Experts of a small language model.
Experts: 96 SwiGLU neurons an expert, a sigmoid router.
Training: a variant of Muon for the experts, 253M tokens, 3866 steps.
Below are experts of layer 9 (counted from 0) of a mixture-of-experts language model. Rows are named router (the router's row for the expert), gate (a neuron's input weights, with its number), up (a neuron's input weights, with its number) and show model dimensions 0-223. Each number is 128 + 24 x the weight over its row's rms, rounded and kept within 0 to 255. Numbers have three digits each.
Before each expert's rows: a language model's description of what the expert responds to. This comes from a sample of Wikipedia text that the model never trained on.

# expert 32
Foreign-language word pieces. Word pieces inside Spanish, Portuguese, French, Korean or Sanskrit names and words, such as Aé-re-as, Bení-te-z, de.
router:168109139138132126145155096158142103126175155155144115123070156118152128139139115112075085115137127145120165129104131111156157114141139109143161117140096118146147154147084171129105126117071138103116182161132093102135137097141116152115119058125160103114144164150114116122118147135132083110152112109135091153135098129124107079110122087116124115167139140109114132122119088133162112165165132078152160095147152119166121099097138137132139129162154138096157124160141124110054145125157120097128152124131144139117109099117163157077157139135144122153134141152155168106119136129137110116099131151116148127106110111108105105101142112084086142126074114149145109100170135136124120134120
gate1:122091144144111120102182113134171100170157126141099102135171115121152140158106113135146152057169147095137140103060136137147130125126132084104127071177138108117146124138122155161145129103108145108124150144173107161144167142132163124137130138121167138076133137131134132150089131139142161104143123110073162128097091118112102128105102102153100111156130149101150129091142146131148143102159123121109111112143105121118141145088134141132128117163146122141176107119117125100157105134148145130151144112120155153118151081156132110080140110121151137115126152129139127142107127108122130127101155155126147168103058098156167115119111106156075142141129105151150177121089121105113112125104
up1:121088138131091137131171117124167140162121122143138096153125088134157129174109114148117129084144121129102100129080111102101128159090140100145121120196159187124133153160126145119111126107102095127144163150125131116126128166132124131113167122088166114098199136121121111136122188125123140122121140138100098162119071117129111111150115111178126122111149116120120097163126123159180114136144083122100105120157124101138152101119096114128144090145157122156128146129109137120135110118170155135109164149176143097076130080158149125143134094159131129130149175139132123106123136172110105118116128153102140119126109113151093105120157104150122074161100131141142171140139114119143141136097

# expert 25
Narrative action verbs. Past-tense event verbs and particles in biographies and plot summaries, such as took, began, returned, end up, hides.
router:131131145161128111148091125117144141132132101143154152101133160129162111089150153139108134156141119118184125140112123159134182112137156140153158188103110127164145135162125130118150146129101099125155141117154137103144105114134128135133128122143143110125140139148110140131131141108144111120147176072086126117156171143133141082093111128096113085186154116126141114162138079124129096124121113074132136102131137126137094105091153094136127178148167131126114171098141102082091125140178142144075155144099161105120115125128171133179127140080119142163100125193128167131161142121115105100101134130116129145138091140109158144113141097129105155140096102122136098154122115138160104163141
gate1:136097087171121125114076132124120115140175108142094128132124171094143101097164094099125116161138102134145131117113109147174133098156087136096128114122160117123168144150140148117162131103144168109122126113093113178122133177109108087160107118132161104149193138145103120106113134145152117124137130102131120125097170113127126140123129127134184109159160080104138126093118123092129129122162130116125132112101089133130071113138126122140144156147155158114136076097105122117118153163131108150161168122097149121123105107080123166155147153122064160121162127206134154109153116142138134114143106115126133139133115148125095116102148096154136096140115127121156125114126108124137187127138
up1:166133115100132139162145159136094135158133159107108098128148122164106126150117074143148119109109091157111131108127112099105093140083105101141111133143132134127117086094097110174115129130085115166084091102105095126123105106125120072105099174092108116178122095113117145142120113140120098140146144106153125135105124143122120150126138125090186134146129151158112174104122141106156174111185144107158127104109133114124089136146136114118107162121076129115146172112098176116116171147118122191144159125113121119151127118104133120140093121156123127158109148154117126126170125151129109161180113166120162086138141145114086143131134107164131140138122147133165138120150122143158160110163

# expert 18
Common content words. Ordinary nouns, verbs and adjectives after to, of, in, on in running prose, such as peace, election, support, positive, conditions.
router:122098123147156063195157136142176120120149092173136110139130124135149149104162131127103138137130130143178130158136111123115160112134138101141166157107130124132166100117101151144138138147116144140104166089117134122093126106128141116124117119140146121144153145135124125150110150121117114119135159086114114123150127119097110122123098141125093117157130105154136096150105068080167115172133140134135156099121151143166058116092112130148164205146178148132121121104121115106116119145140096121121170101126179118140123127152139117134130119101100107178135100130108131085178127165087124115105157092146102132145148176162153148122137129123100159127100096171103128100131136131112100127108
gate0:168135152153149119106125151130150121142171123109139141084107133156109143082125128139118069147094092164094136196136159143094138124109130095130170139110084143164139120075136141089151113151125135129120132137137156113131085132141181126129187094105159078085150088115133094169133135092136116150108142135113152127126128110123127135137126144114099146115129127150151114163103104111081132154087114165125083125148153095158148115128139127194133108102139127139116114130104137154113109150152138160140113116148125163158116146131132104178073152116115122169147143105177136099156148169133098124117132121146160113136126141135106157131122126143162148128145124160134143118102119150174172111130
up0:166140115132108165111148088105112119081115098161120148161119127152089149107116108129150136138108108136150130117187145107135122095113083146157127157079118113118132150115132126111132144139123116110161143134095155127146094168119090148145131136130145110099154094146119136123130131129126144159165126098177161125108148145128154106156157150173123145093106132103147140143123155114094157126103126118152096136125134133104111107124127093151088115085095118102121133157141144089136123095090116098160124159074157141131110083154145101183102149103104154117110112143103098088137128142132100089142126158102176084125139128149127073191126121113137129178146128115135107094124149158147156183136

# expert 2
Surname initial pieces. First pieces of personal names, mostly surnames after a first name, as in Sch(reiner), R(ouse), Sc(henck), often in tables.
router:137128139124130109148148143121134103149155132161099139108115142155169106097153103136115129146175118134116146124137187143087144143124141138110156096096139105156150085172093143146136141130090088149161153147097142123103121094136132073106100137131133119140150131124142128124106117112091085123144182095159088158145142105136127105107118102108079081182132086110130135100099122108125121156114126080135146088159132144126110115147142078140179141131132146079161135125158122091059153137148144121123176145136160095134114136116178154135155098111139140129144109147140149129120142113145127088083105114158140135135112151108093150077130164109105143139103107134147135102162141129117115140151
gate1:102155093140149132115148122106148140127146141112127129097131137120125092166127170123103124142127117073130137132069149147126160149132117154118123122110134050132117105133090124101164122137131172116116113111136123143134119056132100138141168154100148104176170133164125094131125140135098117109147113158103136114153137084157097143141153105141116094127156120118126096122123134090093141095129117167110121091161127123135142106169114123164109125143111099145128131094162173131149177126133157109145117139197147108152188142062138105144113130146125157107111165146137080118120119105156146133126120138074109138136116115143141102099138122143118133196109105107125150120154106169145134127136
up1:142133152159177164088134137135165143157120129147148121154128156181121128121132147126140144117138140148141124119043113120086146169094118100125120111130136087136137106166091157096112142155093087118159108144087103165123107114167119108122108153126141093128124124109101127116122109137079120128114105094151133121145120112109076126088134121116107089132145155144126122115124170136091083131134127124141144100159108150124118112124134102149118142132103115138105134137156131127119131113123108121116200145120101087122147126118145151116102118100150169153119105152135167126112109075170171138092159127094160133146140109134129141150104100131100148149093127076178105098134183137145174090112

# expert 36
Verbs and their prepositions. Main verbs in narrative prose, often past tense (had, made, used, stimulated, monitored), and following prepositions like with, for, as.
router:129121147162122102144108131123150143131142115163154144133113140142165111095162138134107158130142147131177170156115082145121162109120164134160158162123131131162140133151107145129155134117096086155155135153120125089127079117149167132140117114091133133124109112161104094107146141114143129125160167107123090109117153157139158113084125120105131092149144115125138088150153095108150080149162123135131157099162118132140077116092141134128136170161174137089132178112155109094144141139179115127094148159096151117128139126145152123163145140117129148178107123194145172125153154142124131108107115106132127114125101163114168154091143141131118158136118077146100116122137147153150072147166
gate1:154111165127104169095124112106149123166151131121118173138113145121167098071121132119110099146099125131146086179134156127123131144140142153095121118140111106137167121113107104103149146151108133106127139159100143161120151153096133145177100124131153135184113132096129112088190102112133094090117136063102127126151187104121110122087132168122158141133127136085143096142126117162129140107126129125133102110163118097133152182176125114131138113123118096129170126119119077125128150169124123150132178142123101143107127115130135107106099128139080101129141103148089153129090134123092134130140156155088147106139146134084155119194085114137138160111165106118112121134131142135134129147134
up1:137156125135171129146114152114165090089130101115190110113132125123115114119167094114120148162152146140099111098170096127144150095142081106096156090130132094125153117119141113114129120138107141102135116143133102131175151137146129141138097154158081127123134120137112142098142115155094121136141144109143170096118083140115118095098167138140132142132164154139102090131175178088092130132122095114131123131152100087114105150087123178097132144103130124135104121072166123100109111110129133114175117131165115062123126132164146142155131154169114130139139105116151115071118103122121140102133105123110184139147109112145126117123135113116126091125088161089183151126136145132147085118147

# expert 45
Rare-name word pieces. Short mid-word pieces inside unusual proper names and words, such as S-och-i, S-ot-omayor, Hinoj-osa, Ret-reat.
router:123129133122150118144125140171119139130171144159100093097108135152145153132139102150121156164125141162126158122130174132113145141137172126121148115139073106147112098140072132154108177123067140112137118174075122139113093106143132107126097131104142107133133163126115124175120148099111101108147180111132123173154087158077109126133130125089110101111103145112108115129119108118134080160128170111150146097166126150136102099104156126140153136164165152101139121163135133061130145131141127106128146134143193122103128146159165129100118115081146125155111139118158135089155168143115108118130126138129099139132124121123167179099093122102123126130115089122136101114145096113083104138112
gate0:109106179140161127134147177156116152136127121153109108108143143112126142140175115162172153134151074156101161154105126097114121120122109092183149132126134111133123073149092142094157119113110111089136097141138138106116139102114152122119128097106141154112145166152084101124103134112087096126134130092109098132138091134188118106115168130109119117064135112166128126157136104134124106156178163136112129108165117114124176140150115122138154118163156147138144136166150090125126113087097142095122120127155117128140126127120139082109149123080114122119145053127154154067153109103100145099129131128110102168112102149119158157142102118104138084136113107115132140139120127107135143109136
up0:120160104114086150151110122129112136112132166106109112130134097115111163125094109117092151130148146126157082131185130170112146145160116171089120113115141088133154158082143094112137136162139088105083137119141123093152124089110152150150132141166095132116124135141177117097142112116124166134077119163163139116151162116100129123150111113132160116161145140133137115072114162102100102125118117117143162139113117105134109111111115114146107096105079113137160159162100095127107118119119124130129116109118158124152142138122155149145147151121127141118106124099107130151122165131165101133198150119127148081129108140148107114126134098087124180067138129109122119135192156143124112178168

# expert 7
Non-English name fragments. Word pieces inside transliterated foreign proper names, often Japanese, Central Asian or South Asian, such as Ouag-ad-ougou, Shim-iz-u, Fuk-us-ai.
router:145124147118122096130123096180125117110167162161110109107079172134125150147161100112092102152128102158150182133116163107141165103127125111133133109120096099167146127161077142145101131146042140137119165122103092148122103111133119123145116069119143149124137155155104112119133122132130115105157127115142127159145107118124142116109124101076117101162126123107122101142113112109114122143144161086138176088151161151138121120114130152145139138146151139081116165153146105118083155107124100107135165114131128141110102151096174131088159153128147126181145080117181143105113121134155103100132129117144146136114130151096125132134138106069104151121102118151129108082164102131128112135139
gate0:124140170138120162151134153113145142169117139109147087146096138166127127138126128132137160130117152138075085104138126100115109169085132139111104122147121106116128085118170135091093145116131087098108164146111096117095164087171103131087115147128171089146166096164146127097160156130177118144136161144156145154106158112125106089185146156100120126160135139109135122144120119142105099163165139143141156099104115133080134131160092123114157169137119084092137118083124130075130144142134144132109096138126131152112149100089133102115124146107135106136113081145129130164111092122118179106173127103134128154155129123135155091145164134098132139151141124144130128093172119122124110113123
up0:127139171136102126134139141144162145152113099123159103136108118128162120151149106180138134158133116165108109125134119110122125147114147128117106104126151085144117133105136098088112125118136097108139120151101136121127150065127136154080128116117145148160147162158113131129173156153150142128128130159168120149105159113168109093116158128082120084145149125127108106124138140132140096134155137160120125122114147115134141105088108090115152113125146078078109097105106159122102153100100084106139109140173136102145156097108090122110152178126103173136153084108142136168097095177105105084126106097123184133171103107116103124128133105054120159138131132142104127119146108170113127102135

# expert 35
First names. Personal first names like John, David, Peter, mostly in tables of election candidates, film credits and cast lists.
router:128137127152161107158139173160155117128166094163140113129109139116132158099165134138106135154136112140157155136130148137108142143136136102140158088095111119138132087165103177138081169103102141141117150083095138137132129093091164115122128112098139146132134135120151124157118087120120083122129113097112119120145129122123108129125107122138111098165174101120107103138113093100129109182148127130120127076180149185150121132113119143132135145138116154106140102096169149086100126155159118093101138179141160076115111127152166125136136104096167121162135089141094136092127100103116124107118103121157156092152125143134111150079142143111105151128100084139150112124142131112088069095127
gate1:136138133098149120140110135162110136074171123150146125144114155141151136102126105106124116121103132106080133136134120143092086117136142152131163156141158135131104140177146085142150121124143129129107120112146131098135151127124149129123140140139129121132162129190113154119099150154117115110136106150145115144095115136102153107132079129096144139151135108142092132113209132125098115159131094115118102133092116106135182136191120149132119161098147147098116161099099120118132065102064103092081134143160149179136134122092115115095167147114103168108072164148071162130109119167126086128111112144122124116119107115151109138114126131127103147137104176122148136083099140130138131126119
up1:166075131122141090142116136102128108110119138072110138103127108148135079150152114118110153149124157121147145116111120136112163099120102131137154076145125107129148126092121126128082103155123127134153139133118084099108118131135116121117143107127083068149128147129113110133123101109089129138118127115114154147127127131144115096102127117125115119102114116127169152103110148141178083121113127111189138087090109093151122149130106119100154127108183129158104101135129171138169059130158146134093106161157140149136131167151125166147179143144133119136119120087158152079133090138123127130123127158119116188145148176110117125120203093159103107158119124142139164104151141130102135129137

# expert 23
Institutional nouns and of. Abstract nouns and suffixes in organizational or medical phrases, such as education, services, Affairs, -ing, -ation, plus connecting of, for, and.
router:144144142135130095165144099177164121147146105132129089123116121136129157108141139138112141151154156128134151103144113150117150100140144123162106135102164125147140105152116138143137176160096141169146129100133113123064148095164128100089093147139150138157136137146107130104166145088113105105132142096141087146152128138136128144099114127109096102144141104090124162160104105111158070149168135106139156110131144142148073119095124151123140167142201155107138125131133113109111149122118111115105154099133163118121116147169154123110104122115102107158095111153141171109135126176092127095107130098177089125142136158150175143108172119119099147134106092174112159136162124112108106092140
gate0:165135118126077105155147172124148124117165101118134086132125110126119087132110107193119159125116146153149132121137102128144146106138155139152116201103095141128105119094110103181111157126130120150127153160116126122123130119150126090109132090127125131128139113171120104148114119162083135105146142123127128132108089103162120134118123125161132153104119170079126139161154111114162088169116142108114158115163106114123135128111142142176129127121118148129119107136082105160147132149167130105090196144172122122115141141115164112154118108185164122148136133142147136143143194108098164138114081163106108153165097117086093132106118136109136119142091162137147128132099123102165111149115
up0:144102141137128116154123114096088136099120164118082117152113134141136082085141142145110118113118106169148101116147111082152123139118087140125125107148103132154133138121108170151138139135119108123108137116144131090139166098151122117149136157123139155119129104165143129122113146142116134168097122130101144128126150082179115103122133148100124133116114150119092149156110114126160169144111082121168159097063136111134142100140100155143113133116161120130080139122137106104132123124162094164153193077108140123139130116137103114091176177149119083157119130100114153167140123121102153155118099164147150115217079116122170144129098106133139095143168139121122118159106143142152142127148